From a checkpoint of a small mixture-of-experts model trained on Wikipedia.
Size: 12 layers, width 384, vocabulary 50257, 337M parameters.
Experts: 256 experts in each of 11 layers, 96 SwiGLU neurons an expert.
Training: a variant of Adam for the experts, 7863 steps.
Below are experts of layer 7 (counted from 0) of a mixture-of-experts language model. Rows are named router (the router's row for the expert) and show model dimensions 96-191. Each number is 500 + 40 x the weight over its row's rms, rounded and kept within 0 to 999. Numbers have three digits each.
After each expert's rows: a language model's description of what the expert responds to. This comes from a sample of Wikipedia text that the model never trained on.

# expert 26
router:453565489500482528530527495514555499530439477541576437538528517527497500470441474535507515470467535538523452459501460535525465477511482447515479509462434451546508498543489494444528532485383518517540491547462539558563464529497513464555436533542550485553455482584544551557552471459565411515
It responds to: Bibliography title pieces

# expert 9
router:483522469522429484527476472479517500540431454545540432537519534550522555449450453548539495448501560528528486503480481512562448514483442464450487501521428470552501532579567565459504449447382527534513443482489528562497474515490504532565464525573549474515418516522520522472558453464516506435
It responds to: Foreign name interiors

# expert 0
router:499526459503486435574499426473475473505454471535537473508538493561554571422469481527516464482486486556588439465495473524501435452473512453518493538470468438556549541536552516475527472447430516530523533520475551545543461500479486453567518545533591481544448537501560532500540428541541454507
It responds to: Name-final word pieces

# expert 56
router:468546446498469442520486486522489493513437458533506473516492507552515581469473486555517473473428523531552469531532493533473438496460453456541433584430463487555512561534542505497495463460449551506570457585465476497522453543547496501570480537551588426520526488524515500516503520433553487512
It responds to: Names in results tables

# expert 63
router:505536483501497463541509486484508504541422481535546438546551517569528513468460434580545482449446527534503466461487456540488452459492475495480476482469448451569524509580510553477570427479386499515479468495435539528543466510465485487576474514504563427523444472535525495501556455458525424458
It responds to: Title content words

# expert 22
router:496553485506420492500525487516493450542447418509495483546548521578526548466474447520558475450447526545530498447501452558466416495515515455472456519465468482554493512544525522465549472490427537506542494536449503534530460477445502495570504494554544463513456515500554556530519486497501442496
It responds to: Institutional title words

# expert 27
router:467523481507506509559462441494550474562467468509525450525529520564566520498484448584487492451483546521533436485477486543541507505469479484446495499500427467531553522509535502472570505487388523511530483530496547497481437540458446522541444515500554488505497509543526558539521464498554476480
It responds to: Abstract nouns after determiners

# expert 7
router:500552465517457494554522499522493477507443504504516498504548520519510580488435433539507510452471521561546455458496483529508528514456444462440483522437453491530573491534495468460582479453436536490564462579441566489518502533495543533544453543582539469502495531521527513545501487495512464462
It responds to: Table and list filler

# expert 18
router:492539451468442497549505468514504459539466507538517458541568521584524535449438472528541461484454514545505459505462484542495453498454501447498496536481434432519543535518525500487547517439377521525564489581431528517556489536471492530565491550549491498531469522542480510530519429471570479457
It responds to: Year digit endings

# expert 21
router:516506477473444533523536494542500460525455477504485484525559510574521593436489470580467470497515526496514441486445472525502453482475483470474465517495450464533509514503502483449585479427413548529502495544433494569522447536499491503509416485542507499596422523475516544522524467466534483480
It responds to: Slavic word pieces

# expert 3
router:532538422469466491554477488455464508544454460559501489531547526535504546421486473524508474438469546549555497452484442521542455524485457422470462546542470477507546569568576568445488482471420546538587477525450519557512434463475494497482487567527535456523415511543548524525563496468535456435
It responds to: Article-start name fragments

# expert 62
router:484530458413452465557442503506488431546432431546532455518556522531522566427453457537507481474464527541535461493495462535511464483480490452461493513455458461556516592541490534494523500474441550554545477538469551518558475563486487499560468512556489500550473545576462502549560461505560446461
It responds to: Score-table separators

# expert 51
router:490545469506465477529495492525445431515458425544487434491508529547467537425453497523529492428498491564473488508428495491516522497515524422492506494505450498488524554508488481501493522492417535519513487568428532508510446515484465551507448531502565497498487487497557535560546457496512471461
It responds to: Trade and size words

# expert 4
router:450599476486481530581488478501494475530492465501547483552555520521491504445394448528565520475443541534531456460495513542528463467460486436430503512469454445585540547519543490441500488492421514556543433554485516504502460522476459476549441555556524495528488527525562594512540495458512453489
It responds to: Word-initial fragments and intensifiers

# expert 47
router:461562483482470522524480444552522470567427486561563510520501506508516545450476471535513466482481524543521447507517480539523505473518505418483506513473441491544538516506506479481543528500454558519583495487495549586500442510470514471528451565523539504579518512554534532556541469522563445521
It responds to: Parenthesized numbers, CJK bytes

# expert 14
router:514512471485456505497451447474525460556445469524561456497566532557515549453484436537542518429446523539581473492512472519548487542480513453484528464455420454523490549535529539454590480491430500497505491526442617527597447494466469492539445549484523515536476487511569491547508477520543454487
It responds to: Foreign surname endings

# expert 54
router:477516491482478476571438454511523461506438482532533470540533549587557554446468477579507481469459535555523466496475447521571503506501502473473508490456441485535529524555522504464576517485425509552563498559499555516542441529422463528530432530541567484517476509530514475541503438494547478486
It responds to: Possessed action nouns

# expert 2
router:475518490496442492512497491504474460527453458588504460539533531555489548445495507528466465454489480542504472478488484463510480448475495488502507530461450480550496534563511509454537495446423544557511456533486552522526463504476465482560465487512537496526517491526511510559508447496531461545
It responds to: Short name-start fragments

# expert 20
router:504505447472451470576482488518503441535430484518490495509568491552497559436475448527533501436472509557541449484480472576514491522507447488466477498470412425537516527590525479476543467495464543505535486531460557509543456512462466509567463529547561480529469530550533566576521481469547469487
It responds to: Relational prepositions, places

# expert 15
router:501522499495434512552494454529497453579499482519511430589541529606521521476486484511557497483439497516508470523459460545525491496497502448487456514447458504606514560522533534476576491472444525574571496573494540511548465528490459504583510509561521470533485508524517533512518469475608483535
It responds to: Year first digit

# expert 59
router:489508436486437529530500490514495472537438458529568476478542531570573502478450458491577473497482528481539495469494477554509479493476505506470482548454455460503542556530558504515591500496430509492593493541476553528532442542507460487510434585530551501485479519519547574520520433471553459499
It responds to: Country and city fragments

# expert 39
router:500483476485457513553461452485511430552401466516527473523526517530499542466488471518575474478493482527530447496455490509548479461524520508483474507446445459548507515539518528490544498485481527533535470513456542487548456538455517502516454541533528463522482518527516526511495492494511486439
It responds to: Sports and TV names

# expert 48
router:440505422489474574527475504544542454497456502536517471538536545538524525429510478531524492439510483539531449525443440519559488464498438435440492483473467422538552522465576494508556486447397566532568507455439530526585403510478450498547522548510518472505517521464475534567529434500557518471
It responds to: Foreign word pieces, incidents

# expert 44
router:503580432445466507544486487575506459498503451488482466552529502536557516468502483542482481418474520546558478499525441550528447494517480428448477506457473465557525526542527479485540477471470501504559441569483529514540487549455429501567498521541504481517502507562494550524533504496554472459
It responds to: Descriptive modifiers, of-phrases

# expert 36
router:466536515461490454488503443513490470544451421519498429482498502575498554424451473529490490415477551551523442416501491555470469473494478467463511466470425434577482509552546487491563470506438515517570450533441517551513478541488470528535437518532527466543496540546586503559508469533560487494
It responds to: Mixed headers and place pieces

# expert 58
router:491536444463472469547476518510457467511479491507483505503557554509479543452512446551488495462484497556533466485467458542526513509487474450482487480494427423514521550595530537494558484449438556505599516577399531529553444496474448514505467527603593490524471530520513507562496499425572476487
It responds to: Location prepositions

# expert 41
router:437534466523462480529496512483563500588437454544564442546542516534513564464464491544542454488461513538551471441522485519505501502504480488433483498463475492530548547515505557463529478460442538498556508520445537518589494518481488503560472526556530483573469509531566540546535455469565417513
It responds to: Taxonomic Latin names

# expert 38
router:474495466469445456515487450506498463523440477506562487508571536549521570474465478554498452462450553518528513498536464519514487459506493469472485521493450447524536533530527495499556526467431536503524490567478540550537427510480495532524464561511526460509464515517537505544515457455499424516
It responds to: Motorsport and league tables

# expert 30
router:483557447496474468519494496501517477547466484575530452553533486581543574444468467516497493482467547549513485445490458540507517476531500497468519538470472463539515584546501553443526477437394565499632488535513543514555487509453466543566489542516494454511449493500498514499511436497538450484
It responds to: Years and taxonomy stubs

# expert 57
router:511547465500468505586494477553533477526469447528523504554516516573580534491510439545519480472461531542488484500483430526501480481465479425473471513475453459535512530528555532463537456484434539530593456599461508527541479545440480501586490529518561522543471507557526522584537453484625492478
It responds to: Biography career years

# expert 46
router:490554464474477558509480483485509470519505515532532494520527545570524506459486469504507527499391577444554449501457528547520485495476452495454520465462466474548534554556554484445532472482457559552526482530473551542481462528541450539515476552501548488503485477529487540535555491472517485397
It responds to: Wiki section headings

# expert 24
router:511506476470473465545487416513522496523476512531550481492524509565562554523487492527558493416469559555498509504531447538555470502455536481460449491490431483534520540590518510489531475453416517505538477521465560550555453549511463417516466552520541477510480541537517538591502456513541452513
It responds to: Team and institution nouns

# expert 23
router:465513457492443514499479462530559477531413451512480482537536539558509577447516514527537458457448552503538464477505482559531445486489494433462492510500399495515512561539508464473530522446433555526585465605467506546523443541475505518508424524521567494522488510536517538527522479484616452514
It responds to: Counts and coordinates

# expert 29
router:472513469507458494557527447525545462515443484522523488502510574581509505441469492542515483459462514510508492480471470521482464447497445498440422483512447470554491541540519511494579455475370499523515460551450519553523473552438498527522467515525521462530488522556529467552529424458537464473
It responds to: Team and place names

# expert 42
router:491477437479472496547435527482511479523442471527538419537526533559482565442476476549512483479460473543515468453459469523512501495480514445497508478504461492527507539514513556503548506452422554519534507539474490565530453537438459519573468491548532469510457541486544511573551457446558439486
It responds to: Sports scores and stats

# expert 50
router:469585452485465521514492490502503460515483468539536442529526527558516551469494477538529501476459521492532446536476486550517461492511499452457457485447449472549563516513461487473606524462443574571592530567477533519531451516475503491538415556609523487530488510558468537562555492474560461509
It responds to: Line-initial tokens

# expert 28
router:477529466486472494558481466497536501584443474535532496489556542558529546486470464572523488424447544524540463499496458526513474469501490472475501503490441440531531536563525525479526511483440504494542461509485610544510446503465490541491464539551549491472459479548528508512507440519548449455
It responds to: Subject nouns after "the"

# expert 61
router:480543467471494487504484487500546486556438494507541513525506536561503570470465458534548511421481503506530451462486494517528471455460538483456479499463412469498538552565509547458542506429441506517538461516464549518540460496477460525524458526523510478511462478523544507501530433480534469462
It responds to: Pronouns and plot persons

# expert 45
router:526528472472412510559476449505548451541456476528539451554520504506529551444478462506491494475467488533535447493524453598479461438514510472444510548496440441529600530512494453489550449476413527525543451512476564531512508494466477469566474572478566488514451500522487554535527488502531463484
It responds to: Mixed suffixes and This

# expert 1
router:491514488478475514551480483506557509526470520530543467551520521537518545487451483562542463413437548514505504448490487541521474453475499502470504483503418455503539524539495512461578464452399498523441440471445549551533476504466446534535454533509544488539454512525499499535533444486570451451
It responds to: Surname endings

# expert 11
router:493593421489450475535494488498512484549473481486531489546514511528504525480474455567501491498449539527562433482477446541495501494534491437492479505462456432565522502546519525473529453449451525524559479539439552533547476516507512488572446499510566451556488478520509563515554489472520428504
It responds to: Quoted title openings

# expert 10
router:526525502493463445555453458534542425535467478503528473492549539543515542441472514520494465472441509560525481515498482517514492482476477447485506520451456484557564574525506558451582493430440549551548455578511535505522481522455461530588484546561533485514470488547537529550509429496528511477
It responds to: Sports results narration

# expert 40
router:496609418462430467503483476503536509519412478544525453555568540532525528464453465537503470481494547543565470508478483568526468514480478445448464509472458500554472545485548530455541485449447548530538501525456576521524456479468524540561393539554478448520483540542572542530535518447537463497
It responds to: Formulas and modal verbs

# expert 34
router:472526490430476565560480454521482412561451472540550482542545485533552545441485474492522489440489586522567464465503449498569483477498491461519456499462410474557522589532532480478532504473445524505572475544470535562547512466455496538579444558510566465497479507495529568563503507515565425471
It responds to: Separators before numbers

# expert 53
router:487530484477465450549497480488506433539425528523538468487528533566484501454452493542553506490484527557499488474440469548543460518524505455451448505421430470501481548542549484510504536488401545499591481543463538483528422528449458522514481529498568486550488482544518539497500459482529477446
It responds to: Capitalized word beginnings

# expert 43
router:462536475461474481527478449496503463519444482515521492574523522558523543469500489557528468429441514544509497469484472557523414542475472471465476460468429457536557531553580477488568485474381544503542479563474521529520407535462461514527465506520544478528508525512532536534504485475570503466
It responds to: Institution name heads

# expert 35
router:539579461460474503503528500512534446519446474529553460475573460576558572448481452560577497432461533510545439503473495516516479513438526501494475524486467469548483538532536560441504514447372529551544472615462516556512468534466432447578479585496557483489479480524482498506498469504524443468
It responds to: Person first names

# expert 12
router:547510420453451491540480474542498485505480486545522449522560492566521546454465441518546448479467496521574478484480463503552481514440500475446490516496440483500498501575485496460482445466428529554559442514475533551547430562478431474545499518519516507539469493533518571534493451472517467519
It responds to: Surname and place stems

# expert 49
router:477570422449468537532479456483509499543474476515544457526531564474507590436473475571540467474471508535558429507472463540568404491478505461480464463469489452546563523560490467474573507446489556535578483558479518539531476486445507501517456511560553468498473502554565528565550470461546470487
It responds to: Sentence-opening connectives

# expert 17
router:510541473461448514528496531569496427510495482555532459525545538525548554449436482529511451483408531565536508493493479539563470485459418430449505479497453487578535589548486476465533501427442507481573463565480520532529427549475471519570506493528509472538467496519529519582490444496563483460
It responds to: Place phrases, table cells

# expert 8
router:511551445456458506533499491548489488552459479566512509490551494564516523473493442550460488448461521514519481517489469525537503498455467463469482489469382434507505478562504481458569495522420511507541469519470575551544413516454486521554476539526543475540475516563509503562541477450504458483
It responds to: Nobility and military titles

# expert 32
router:514535473445475488572459473531447454561453435552520504542535531552539584427501491519555470446494549524503469519522457504549499506500497462439523476482389468546515592536534520502517503443392518532599489554484528500524477543498492490514476535537550490539509517527532546584578489469543507480
It responds to: Stat table headers, numbers

# expert 16
router:464537450474498559539492444477523484536415505535527478552529510542461517453516549596504477441447562495536478488486488541491508509523484398474522532475432474520481553552572487424589472426393479569520485554452541525530460508512508489554471502538564485523466529529529539556496477468569464491
It responds to: List-entry name parts

# expert 19
router:477529451499406512521489447500531503535454488543503472536535556560519515496446501519495528492460503499508466471491486534504502511493449457463504514452444517533615532559496460450591476435448538576524504532518527535483492542477518480534470515562535455488449527555486498551512507497571453459
It responds to: Election tables, headings

# expert 31
router:528523473467480512498508448541498471523439449506525431510548534548485531477455489565522461473460499531510480486515504543520440479500499419492474516482443489586522546549532513501571505438428506437540463540487562539512465541461477526506494506532553475513464562531503488550583477523505480444
It responds to: Charts and rankings

# expert 33
router:450535468477471464503486444505508459545447441494518472505539531559514577436476478532512497485439549524521472521439452512485500462508512424458463484476462455505559518558500529490522500471391517549587459540509541562548464551496452493479482510549516469558475518553541536571509499457506467507
It responds to: Place and university names

# expert 5
router:523534481491503452526476484507519470554456501495548491527514503506528542475464448550519474470458513525597447464473474585525481518480511444475444516455462454536540513537514529438543473468470559546556502538452568496547457509475448528566414519538558458553504522510528570544493459464535476485
It responds to: Purpose and complement prepositions

# expert 25
router:514547502490481478514500481464502453551429489537533462531512513512498531427445466576528523468494575526546443463462445528536492463505491478464501480487480442547543514582530536466523453453425539487584462548429529513523460532461493506554447486494540467529437500557555518499556507429511442488
It responds to: Title-case capitals

# expert 37
router:465557432466480484528493475475491466564418500515536476542514530556520587454519493523508506492442560521523467467457456558498499505530486425496480535482467517497530570566523524432538510463382533537528458498450550537527458552501483515565428512555555448531471510523531514512555460492546476460
It responds to: Transliterated foreign words

# expert 55
router:479508460448417525509549508527508417550470469531582479478514492565541549489496447496512508470472520554495478482526484517540458471440449488501511495493429492493483535520484501498544493495438493487564473527482571497504450539513446532551457551520546517520528518549583501544571462503563435501
It responds to: Names in sports lists

# expert 13
router:436562435483482494529471460526542465548469447504497501522527502548508541464509493567495484465475515502506474474507468499504491501486460439474524504466486449500536485564513510493541438426428486557557510556484519540561445509444495510542442519554549531522501490547508561502504462474548458477
It responds to: Infobox line breaks